From a checkpoint of a small mixture-of-experts model trained on Wikipedia.
Size: 11 layers, vocabulary 8192, 39.8M parameters.
Experts: 80 GELU neurons an expert, 4 picks a token, a sigmoid router.
Training: a variant of Adam for the experts, 5282 steps.
Below are experts of layer 8 (counted from 0) of a mixture-of-experts language model. Rows are named router (the router's row for the expert), down (a neuron's output weights, with its number) and show model dimensions 0-159. Each number is 128 + 32 x the weight over its row's rms, rounded and kept within 0 to 255. Numbers have three digits each.
After each expert's rows: "comes before" lists some tokens at least twice as common just after its tokens as in all text. This comes from a sample of Wikipedia text that the model never trained on. Tokens count by the router's weight.

# expert 116
router:104116067130138076130145144180147146119164108137190149143203151113132167169051160156110147154182146128157104111109154113076118101144125127118126153115100151094125135083155116149098171197156092153164130124118147104105083100147154170148108094089196078169163133150101097108104161138073069091072101120202133134144048126142157147136170142090163136124146130144084160117141175152132101112130110128105120068177156171049138087122110064100148151130072170116140081143158102153133144116176134
down0:081105127124111205106090114120216126146091116163136148096143115131103141150103116100133161172137167097121161093113175126148125142107080121078143124150224151099154109170079154122174145138103115163122131112092104134144109114132064074175063077142088150153164142136161080171092150148095096069143170174112125182085124088105197061095156139143160115086110116158123104162115103202107139112149129125162176155123144075107164120086164132132127175110156063145123106117091137118136148147125076
down1:141120175148128108099099167119136107078134130170147149155083174149134150091138145135106150111166170093103124077143125090153142067119131102138174082167109163103137161094160148104122107083095156105140123198146073163172185160035192130081109120156153143155096156111085130179097149170075102115106087148127125090176122110148112119111070122181152132129119108085111132141055084128202096153111171159082124163078122136096151130163188185155114116090135082126057085144126126118108157148135146
down2:124137125113102132103084182117145109106109118132136116112180128150110135122164142169106136135170131117156107087148101135145092130089102101165082184098154080112107058057094074129087118137136136134138115134128116128120184076166208140157172081101122121105065125156138156142137081072122142229152125121102121183117114133140098125144114111149150088120097159143117107144120129183185136105125128146087178157101178162142157183144197102118152143126000132145138120157175137084152140104124134
down3:170133128110125187123123118091128132211093111109119088113098135166146097172073158175106154092143079098115104128101142131145180107081165068092172096129183100106147191089166200139109110141169149084100107133104130132100218177121130080144133188153081123155144099100140153053109111166129115151144098116120148129120168100122129150105163140134122158119130158129098090146129121161166159177123185150101096194061070090134122164139057091134112175125125115110097119113176159125112167112143082
comes before: "\n", " ", " —", " $", "us", " W"

# expert 15
router:091094082123142138105126150178154155150145116119170132136190115133140113141058149198081108111185118112205081124148157110125095144127107114133124080069168094112104157072124124106131130167156081140084106163131161140146116028139182171108138108103162067126136138115125078085123141150109131086128095129175100113105128133122142130133191161138164102116150149155143174094174170210121157061131123094091134079192113158100140107113192146134149077144057140139165135187163135146144111133130134
down2:165073158085107118161151118137154161144171110096140091087173128181157148178120157128100083150110134130135122146134091145117081175149152151144167117067097095146078116127159086161103091149115136154082116112164114075155131142175040130155123144137119107145116100113096124162119137163095212186100072152091159087151168126079119078164112162087120147126145133166111154174068197093174118141140137107102082158137119115128114102114109119087142135142201153125188113158099081112116148092200064
down3:176146129163115165163160127088065122178146102171142165059162164152136155148174102120110116095112084095177097094125098111073170113134142108103185154122128092122179026121094160147118109098158131098107111114142149140119131076125120159175154172091187111182109146129143140141064080097065128112160100136125134139155147099169126101130079114179102147141075106185084116108113130144125151096093132142133109198113143161179123136111141147111211123141099090089083100170139094147197127091116158
down4:133174101127162153161127137111160115141126082116119140119165204078143102143139119133107102093093108151156148082139103076143128136125201113134148137120056105121117172152134117156128193089128150099116066113074100074081139063096122098153161150140146142198170113158054164155098128145134146105141109114116163107171120125121108154123060111084065150141159094062223170136163147147140171114126098109107068206075125119128140115166081183151133129079135151116093100142102142146150091132136124
down5:105140159139142120107092120167074083098096148155113116135083124172155159166127094132142144199152131117124107142032097107148122090161142101120057112159103121119123115150117141132126179120124145081138113130119137149139138147072111149147185072163166098134107120144138115102120156156095143211173186141118152137130182117104150085115068127241065175156094101144112135102143084154082115091107112135126132124132176109133117139138128166109174124141000114126113127129139107213158161120135117
comes before: " ", "\n", " +", " \"", " $", " −"

# expert 18
router:165141073142128104113181172214126142113145146145132123156183082140127112148085143160163105135167159095155070095193162153132125145174128107166110104078156061151076136079188111129084123161185075137081073158155121089113139048134132121109137171076153110150115157155109075136113136144105106128092060069152118123113118130162131094127144167121113122105083156167145151092168176126135120140130109135039161094124082160100104112093155074127173120136125159115168110122168119129188097121146113
down2:094197127110092161154144134100143193148150153138120147130120110159144106137131124161130118126126102180077153103142148159083087139153095120091160097111122099089156150159134115154130093142125112088145153171156171164096082163153093149171168099153185077145081138109067162126121186030198117218152134152136135093206127144121132148141179082135107122120126144094080151084100054148117146159121085116156056110104153142148122096112111127133082114098089129150104187132172135105084127085140090
down3:120127084160130149116121093147082155092114137102084173139117135170131147169137119104155128116111122025115101134128129184155130123091149143147180154141163135140129071038198120121071107118173106146165117153122074103137149080090176184148144208131155071098132138141124112075134117121071069176088065161098153164125118085172144123198140157153077134167109125140167120094143166166113120153145130098117122100083122140096079141159147113154150179151113119150132135105089083134173098157069132
down4:103051145127147125136095144118130114123134150069171169177116130161177131065100112182128054085142190152149096180160101098095148164118116108167167096112095118098105131194176185150169135116150111150135111180138105144124079124131061180134157105127149132123181096131154105128105165119163089090141101157093041134137112195146170105122173113138109146116079118120148103071145055145152114117145155077121144091096123106165178099105129128136163108116106213113128129164100099109102101092149153
down5:131164148111103164120127109104137127151138082138105057074125114097171126141126126121156107138096109138149114117108095149173109159068137159099123133096103136148161070053122093154086165137136167113128178153093133115123091109156147131111123119175131133150202166168072181129132114087099155255152120143099105156117085124171122103195161144166110137106121105070141189166048150108154122150144133115112189138124156128114075143112111114146084105122108106163117096109179123126191118151093143
comes before: " the", " S", " M", " L", " C", " T"

# expert 57
router:178143112113122126159146168198188166134100139124134127111150121143106128129124135191097114146174112085155089139129129147134104119150119067105118091081148127136100137096125104143106152159170128101089087141173177107156140049123193145090157069086228115175189127139120108049148146138114133072112094158168147105115094167110145109113139128107146113137101173108138164157160150190115144045126113119046125067157134131123118130114186134127129124113047131146164109176178172123142134109151157
down1:167092135113138093212179117127138122127097135141142194083133122177147166070123133139110121157135109150083132136095102102152125042101141168097116140146093073188120065100080109143099105076095104104099101089161165135165168151075125131156180082153139078146107118161136114110112104141154119225145106089134151138164156104167065143156059140099126108082117114071190157195168166153123153123150100124129135144120161139146111139138167144136134179140080076157081146129145122162139136077127133
down2:129117122157123116177135108109136137122150098120123135134119132069065130093138085091098098150166131103149134148122177080111196139179181119140095174150134116113153097104089155077129159114122098134139099092101086086134140105167076119154115055149157135161132093126161164138170089088156163146136084131087178097155109151164122076179144050126116073195157139155123071099136132114133114134187204110124156150171136113083118167115122091143110111147107225120168119127112117155135146135227180
down3:109135164103142167112138131138154108145084062135116115103101172147074183221105144132161096111138145130095169128096081071111134111121133145093070079144124113078076122145093142167103119098081059142133114112115139119145115170151167173167176113171141092112087155140151146154141109157155119130037156160110157144160186085155091157121166137126198100119211119104084118151139093111135132140151156149158107155127143127092158148082084109105131053165152108183171102112123142149096185125082095
down4:126177093100121132119169095134151101108152170180114128150120127108156130157103153106113131099119077072150098161183152123160145109162139079167132141087165092129136098095156092115148102170121075127128123132131162117153155102171143135110120094162072162188181160038136117183148193138113144208054073063127154069132124076174094139167122128130160080173153156142128114109117095133165122161085091124114104134140112114093104129138148084120078120210142154177186125145132086138162135082088140
comes before: " ", "\n", " —", " +", " −", " $"

# expert 7
router:093125149160106141111086148116129133126129125136100056114133126102134142142105133121073142131159135146172126077140116145148133145185128105177138098093199081110117171132141128144098121169198090105054106196095113162170125112196145116120166145098124084129163107114087148052157157080080085071122068160105112133082120112147109108091132162131140103183124154144147149123127202173153109104149048167092120089136061173111157089135132105157158107062121179154102083150154121135175141158155150
down0:100114099153103088167099128169115147128084161107139135139098163120129169053157155100062161164122164127132132135092148102186097176129166157076092112161176084127118093086095154116153130146081088128197211166106123158158172085151148157145149076078136065101123094118087144044065155089113141154145183119121102087078131150120170156082122141129110104133111133140144109123119070133196134092116147139144188168137072170160101089170118133134140140152104137149133125113094110117177135120163170
down1:163145132156073134110122089126131181135138169098143114098098094149180112100136179088121186128118117135158083106111165153100169151162098123089063201037132149139043162131127167099092124092146106121101142105147121144122112071171135159092127110169086127180113134096151141120099105147128203151163133117094063203170147133131129141109092125143149138141111100122118123154104130078137069090147099127179165094131105158113082165149080108096080140080171160144073121147108172111189160121164166
down2:108108138097159125095212150088115122123168062093127170147039085104135142024124122118127144137094113163122166196137133117131110110190104091089153118152106138123168098139130139095137176106100122120135183095111198189077126148121137131114097141159119119166172129149097138115130108117148111137142140132172140153108137135167122131123178046172087141176139096102179121060126116215153114170134170177137110110103095127147187129118140091133077148152088133139093100099108182137105135119071150
down3:136154130144113122129166160124185088142094082163095121171110149094151067127133158148181197103131151134107166135210147113120081114148156128137138177124139126107125191169148126067116106209145155125097100154145100115134050088126094136115143117153140137116087149158142144135071125177127143069110161089058164134103124129107139182149147198096120123069116151168096089125151099075170126148138078090105053149148130100132182171121067113104133109125140142085145158123129064140111092163093084
comes before: ".", " |", "1", "2", " the", " not"

# expert 108
router:100164085101080110109130114112091121135106148142165092160178138146191123171085114124096124154117148119136143124170137119137086150171110039141170110084130096148155248078215120121105132148243086097124079150103155091120081128167148152061099113108100148157111101128075104067177114108162129063152065079138113119113155163101118128100160144100166110123138132135137159126136183160127125128133125150118141083090112154089173153127139116108109150114100123158144124150161083109131165137145129
down1:103135151105075145149108188149137145130106104132171144137126119159100123191146071154080122125182079162134079101166099175141120179098173108107087117200089086147111103152130168139107180109139088092111078177157141122148142116186103159136091196088139133105154120073108132099151119117099143125140163100140097131136174184139115143137130169155099141123096086063199093093116120103098184133137160051106082176145110068092109175110083105152098173145159116159118124108130114185099167122110174
down2:098136120147142132184139114042104089147099190169138104162131119133087131097149081123163138111138172134110182085111135119162135145091133157113151159186148075079184110143151134091175172131139107132144148102107146114040166092121126154184161120163130133127081089083157129143132094138110170110122073190103155107115134085129102156128089129147091112087068121119135087136155169074107147122121133190185101128138140135126181141140069114076044131135104124217112129152120091106202135098118132
down3:136109166122177160127136110080123105083058179120132077137068205111144108162089185121117125132110120163127139130119099121144110123125147100129124099109146117177121130174171136175108104162187158134132086114073142121158154153116101122138112086118168174113138115099099134105126112137174145237118122103032060126093130139094122122152151112117130141155122104177133159184098157180118090163117140123127164145076111185106092149166108170095132136169120096162152191156072154083154143126039118
down4:119166126129145127192102145141113119078117114123115103104138125120149090109125172135154140113082099149082108138117117089084148074118110119127166163114120122118125097134099137173132107107060137153054189098058141172133140022145240134093107132152214107090122114157095158131161168121156066104131095095117121090175108132143091145163143106179108147159120144119152109160125087121170139139121157161119148159145138090182112110129187131174142129152119156057169127113153050145152146117082174
comes before: "1", "2", "3", "4", "5", "6"

# expert 59
router:142129106146140087109143124166147126128079158134162138168181109108133135170098120153131099128203163052195090083122166156089156124147124158126162150070158049095112138058148128132090137175220123123136122149107120121196101072130116129111103119083152069142172152141115102093172145117079121124115114119126163119121114129119090130108154183112143143062115144160137151120154138146111120134150147057047188113147155166185101158120184133103159086119106172052132124165163153143118118127161098
down1:130118129126146108091148124139170126113121067149157101081072114130153096204121150170115142132141113112090134186094098155165139108135139120142099121116115137151117197102124101164090138141111111146104106054099186167121134177109180142119119142134082163110163071109110132070152122084106141045151130141065147130151103089128123170055120171163111094133152145100154069108148122089197161091148111142183111117196207099134097178091105091166142151154153178186066114111112128093123151110115153
down2:182107140168126177094111168127123103137137139145076135160188142162105148138137193113129151114106119097107103147146086156129101157151097104108116130154121198105178061073108100132110138125116095154095139136159171116111141134100134141165120152170162174091136112069111054098178103126156169255136179109145188146120147113108110151156161089133106163172060172125116138120116117146112104130195088087107089095072133121065132127111084156113097117122055138141181105159127119140132149170112116
down3:126121154133103174175074124050135132101128110116120088132123138137149119171170087098133170207166083112166161134166115151120136120178088150069117134122131114168161031141129144142125130098181149152129154113146113138107135084136142153120175096190083073084086135145080098109132109151139131255113094139110154134171158099119130128119153081048107139133146166111122133093138099097103164156108147147062157125123054147089162160149099135129118121109150133057160138131114124123147157147105104
down4:153098121154059127085146182120153163089167099143072096101087112137114139169081131126097106180098086152066174091151117117138139139172112123138122111095097163132202143150168081077071056140110104075115143108154107100173149101127168101149189146110104103120144142173107093097125104181109105230174150153096132123166160110105193143150144116135116154104121104116168150138174172146173146113124162117161152149100107108080116152132129130146136104118164101129106146134173139129166037115057110
comes before: " ", "\n", " the", " —", " a", " other"

# expert 98
router:130139130187092161109139167191172134174154142088162138140171156155131121172087139103132087138161220120106198072176132124153096139216121119131092086116182080142142128119118113101138147135169066127093094130146140064168118073155137118082122198126161115154115116102113061130172169148112090059115119137198116145091122197125103108128118180133100118160079129148124154113107165170128097069134071138133124113167111113142151091130173074115118100112087144127140140175139141136120139088150109
down0:136127111104122113109172126128111104089087130144105110138062118096115143176123155208134104139126084150136086147160120112115072086152151088132162115100111188079164169140163116130106133144067133170203148146143174183131159191135102135120184154133187134139140110110132140076125095074130072207111108121115099090189104130139115136104136109091140165136118182135158129130136118130109169093102105174141141080108144147137073168191106119119144198097184118139145051102065101174131147101081081
down1:195119064159132148134156159100101113166094097119097152162211118100133156100174154138148124125103135121167148122138116124167126162097194169106132113148183158111096110149095171149085089163164145165132149107156114178116113087097121082132160128174060099095161175143065086095075161099091175137086096135146178138155118117142126116063152126113100105144087119139151066083074141165150157173178165111111139128073091138055146120121135107113129204147181060128098145111115118108139128139103097
down2:068117131059143164107063079105130118170131116167111127129118076114101087095097083118128188125120149140144113136162167127166176085102164112120169126101107175081081125129136160117146096148081113154107180107145131184161154078193168115138162090108177096086077135108176118079165078074124148144121197193156133155135089141084116140161164095146112102177141136082108126103131093097115094107123144137112113135183147078186131153192158129109151134127134120109116096104119142075122087186171185
down3:105126119131196157057119121145131100129120159103128168146126154158103139114059157067107144107053114171181109150085093096124171112125154103149148141152173156155093120168116138123187137172129150143089204114158114124160121107154133111133153142107112201127110143094135033185128188158167127089176153118117036126135095101100115112156099133100115104101148159111173143117101107116090188083099121100153111138137119112127053172075107175131070086180148122138093106103134132130165099164143142
comes before: " |", " (", ",", " of", ".", " in"